config.toml
experts_per_token = 4
d_expert = 64
d_shared_expert = 64
hidden_act = "squared_reglu"
router_score = "sigmoid"
normalize_top_k = false
balance_loss = 0.00268
balance_bias = false
optimizer = "soap_variant"
batch_tokens = [32768, 65536, 98304]
max_seq_len = 1536
Below are experts of layer 4 (counted from 0) of a mixture-of-experts language model. Rows are named router (the router's row for the expert), gate (a neuron's input weights, with its number), up (a neuron's input weights, with its number) and show model dimensions 0-255. Each number is 500 + 25 x the weight over its row's rms, rounded and kept within 0 to 999. Numbers have three digits each.
Before each expert's rows: "comes after" lists some tokens at least twice as common just before its tokens as in all text. This comes from a sample of Wikipedia text that the model never trained on. Tokens count by the router's weight.

# expert 39
comes after: " the", " of", ".", " in", " at", " The"
router:503527482526539477503452478502458486568475498506494524485481462541514506513508478503479561513529482449492513486504487458469506492481474570484507541493490525482485479506506507505517496548469471455512518526464507526474469532486537527548504532498529478487508521483499487477486486484491503443517540504479530485484525486501488507517466511497487452463447484486478473471515459538512495466493522526529514477496536495452487507513534530487483496524482489476529448479530504489479489501509563505518477543508496499460521529489520525495533516503463499497508499475518504503521481501499473509502483469539521468503469547463499489518500507506529539503415498486507520530489455509467498497501498513506493487483500468520488477506481512501490448452556471506460542472508495481486497476525500
gate0:494511490476513503513455518504449470556474510494489496495459479494501530435505481521458551516490500461472525486496496463481507515476471506507517461523512528479479511483536501522502502543466507476470541493467451514498472507510501505500479491527509455499524489511495510502502463484486479483577529493452486486507523495482494486471478528502510522487462486465459479492494489526509481466490498520533540495490526528494540516516506537512490489521456493497508505491539497452451445474532530504498482531463523507496526503474508507489503475474474484484515492492494509538490470513494500510512475477498490496496453526473514484553512494523454542485460466510506462522432460492522471540481496491476469508510508501535517451429537516477521441505500497492488546481530503473488524484485513
up0:488489503486503492477559478519554494470499512538523511431510543486502505544488524469493468464493473504505489483488499505520502489536554486473498521479501509531549517538516510499499490487510473530514444511521532509530502504462478493499486492463530556516496516480477486486488538532480548510455507494489502457523464500498508502524520482533493469531490480516536516508531561451500476497565560492525518481485482513494482494528472520511547514464529511484495501490496510491508539469489488453496448479479542498473487514524560495513537509543488502537513524479457486491521518481477526493513483559489534511493583509509486483466508514473526505516481524491507532463513535492454506466507482503501490477489496493467490508532494535516510495488490506471516478529498520533483484509527517

# expert 3
comes after: "\n", " t", " T", " K", " |", " I"
router:500536453526544467520484445493467484534487510508510528475455457530533499519531458492488525492530486441483531469472481463528534500493486548508481523485507497458485487497517489532469537532454478490493504503472513525479502520501527537517473528485535469516518520493516487494503486505492536452481539522455510486497531498522483486499461500489517488478466473486484480467505484536535554458510544540524527453483506493475494506501508532514475467544456481507506500488527511485490486492507557508509505537476507492482502546488507515470504492493478533537489494473510509478521495514513484543522525513518481481504464527452492522529490475527522558484464506522542483554482457509495483513503481484481487497491496499514521448496479460494490446473530501515479521474501516501483498467541458
gate0:502530493465506498498544517530547473495536527460500495490461476507483490530529483476513508523454466497470511466476506508486551499537468528460518493484492479465497503491469493551503492521502498506468482487502521493489464507484495531526498512465495526476514509575482490443515501509526528512464495503521494449462522527527509490475509456467532507526493514497482490498502525510486510495452510477507463517493544492518492467459513513489448495525485484471497483559484503476518493544489519539474478496480521502498520490492476518548503527471491499479482465454484496472514496501485491551489448522492500503503445492507523499509471514506462547547483513521553506499463485529501511522479458498503522533504467513469461491530534473507431492531545477538484485516526528476533514488534472
up0:498475508529496495501460489469460514514474482544500505515542523495515507469474516524479505480544536506539478542515492487508452505457531475545480507524514529530493496517525523448489505486495494490529518519497490515519533500513498469474508491537517475522468480429518505561487508493470468485545509498474516552536482472468487501537489546540467494469511482501514507505499482486513497498545500525493537475510453519478511538541490486509552507479508513517503505449522505525477511455521482469522517504518484496494485510510517481459472475536506505516521530548521504518493514502520508442507549481506502498495553502484490508491517480495524457463515504478452489494535514466493489482516536505493476460494531485544548514476455533495565505466462518470503515485481475519474488516461528

# expert 55
comes after: " of", " at", " to", ".", " on", " for"
router:493544469554538452538493492499464480543470513498471547467489462517543484519506467515477537523517478455493520484476463458496533504472459536505502504493521551466506475488521525495483524563468486468504509518478516524492481532499506537522503520522511460474512517501511472488484474483488502458516526505499531511467535510502487505516500505497496460468469477480480452466507481538509512474484518523537532449513525492472506517503531546504480472520459477492504487481531513475464503507523556515505479542468486508475546508466508526487523495502475496532494493499507515474513478525513472519501502498537482448490502531475490499525447487506529542492453508486531543516479492516500482499489479496495496471474511471515486472496472488500501446485517487519478536447466471483482484462548466
gate0:564556476485523519525474473537474500522491481529528497477509466527496494524534468503501523548541506482517505521498471430477511515468492504518503499489485514491512483468515490499467505538526466431472509478492535510493478521508519522558502499456555473477505528514520513472514498482460485449511553485481520476501488499488526488502480515523497477508485470485452471524508525510520521475475493502543497467495550465475473528508505510486465491560465463470510506492528478484477567491509504496496492545475574484496484534509551561504498503477452510500481505524539550468505481515513454517509517499513529476527495495478505502510463505490530514524476525510500496508488515500513491494495492501482522482494525482485505440483481503517487462513533501527475543493500512518468474502478490
up0:509537495503496509528516540513469514467502497472487490479566502514541506501475525523513479473499448511496511532466533497506475474518538512480530527478542479497513514509477493481498525504512486526526503531521541511484536509482510522521530541441485507478510509514524510511488488489555504523515461529519494466477487508498547476509528553520520497545499521455442471480467517522515495499492465528498522491459501531528563512444476545533499481499487535493542493470507498488471520495543517515488493510492476499497486440490498446522503491470468547476492520494459517510501476487500491514517496499485524493556502503469489491495457474492522482515487493542469469559487493499513525522469478485547467520463478478523516518467502469528547469477489477495481501473478495495452450515487510

# expert 36
comes after: " w", " W", " T", " t", " I", "T"
router:501534457526553475530474488492460486541477509492487538447489463526530522498544468492466526513527497457480524464503495452483553476467493533498500516510506498486483469485547491482495501532481472483500505490485496512498481525512528530542481529485496455523502505498538502489491495502486511447496528497473532486497524511519474503504463505511505485473482462494472496439502487526523542491488523555546521460509527487492490519502522533495467482555445467499484489508526536490497494479524577494503479550501492496478546533489492522467514501500505494534483493504533506479527479515514476532517512484533504487497491529435497497515478482525520527475454486508545490568504495521493486517499480498462485504488515480525509466489467496507517448468524507502469540473502495495456481485533475
gate0:536505503492511503511472471490525495538495505502476539518507473502502558442494496516472504522533519488487460494453486539501526491510519519486475509499467484486506490483528495495521489520472518543513466510507450531527500483504499502467531481481475526522501451514528520510503500516522551498498549531497506491508522475489493498498487492438472486500496519449476513464459484566472536511460481499488512462514498486528452463472483497564488503567441483478500512477485511508495441519508492532512512506497560513512505507486490516467488498514502505499562461521525553538505480474503524511514516514512511508474514473488473440488512533530487517518506449522491482510553464529519506500504555461483512501490505536466534500472493479503467484494502498461493510479499535497479529542478484
up0:462500491489495490500517504518488489476486492503515465476490530494505452567500490475519492478467485510502559506530501460522474494479473477507505521493528521513505505523482523500477530490525470432491532496491522491471499524489492521540480501512515482478488535484461480504489494487488461497520458496485507503465488543519517512490504486549516505490489464543500498541540521454502462494542515501517499525502509512470541542536522506455523492429546501526511487521509481481487553482481505472492499515503439502481497502505515512536495506494497530493435536470466459460495534537477470488523509469491487481529475521520534554523490468478519500485463540467500508489439527457459493509505450542513485492500501470549464478514503522500528504500501497531521504511503444488526484462521502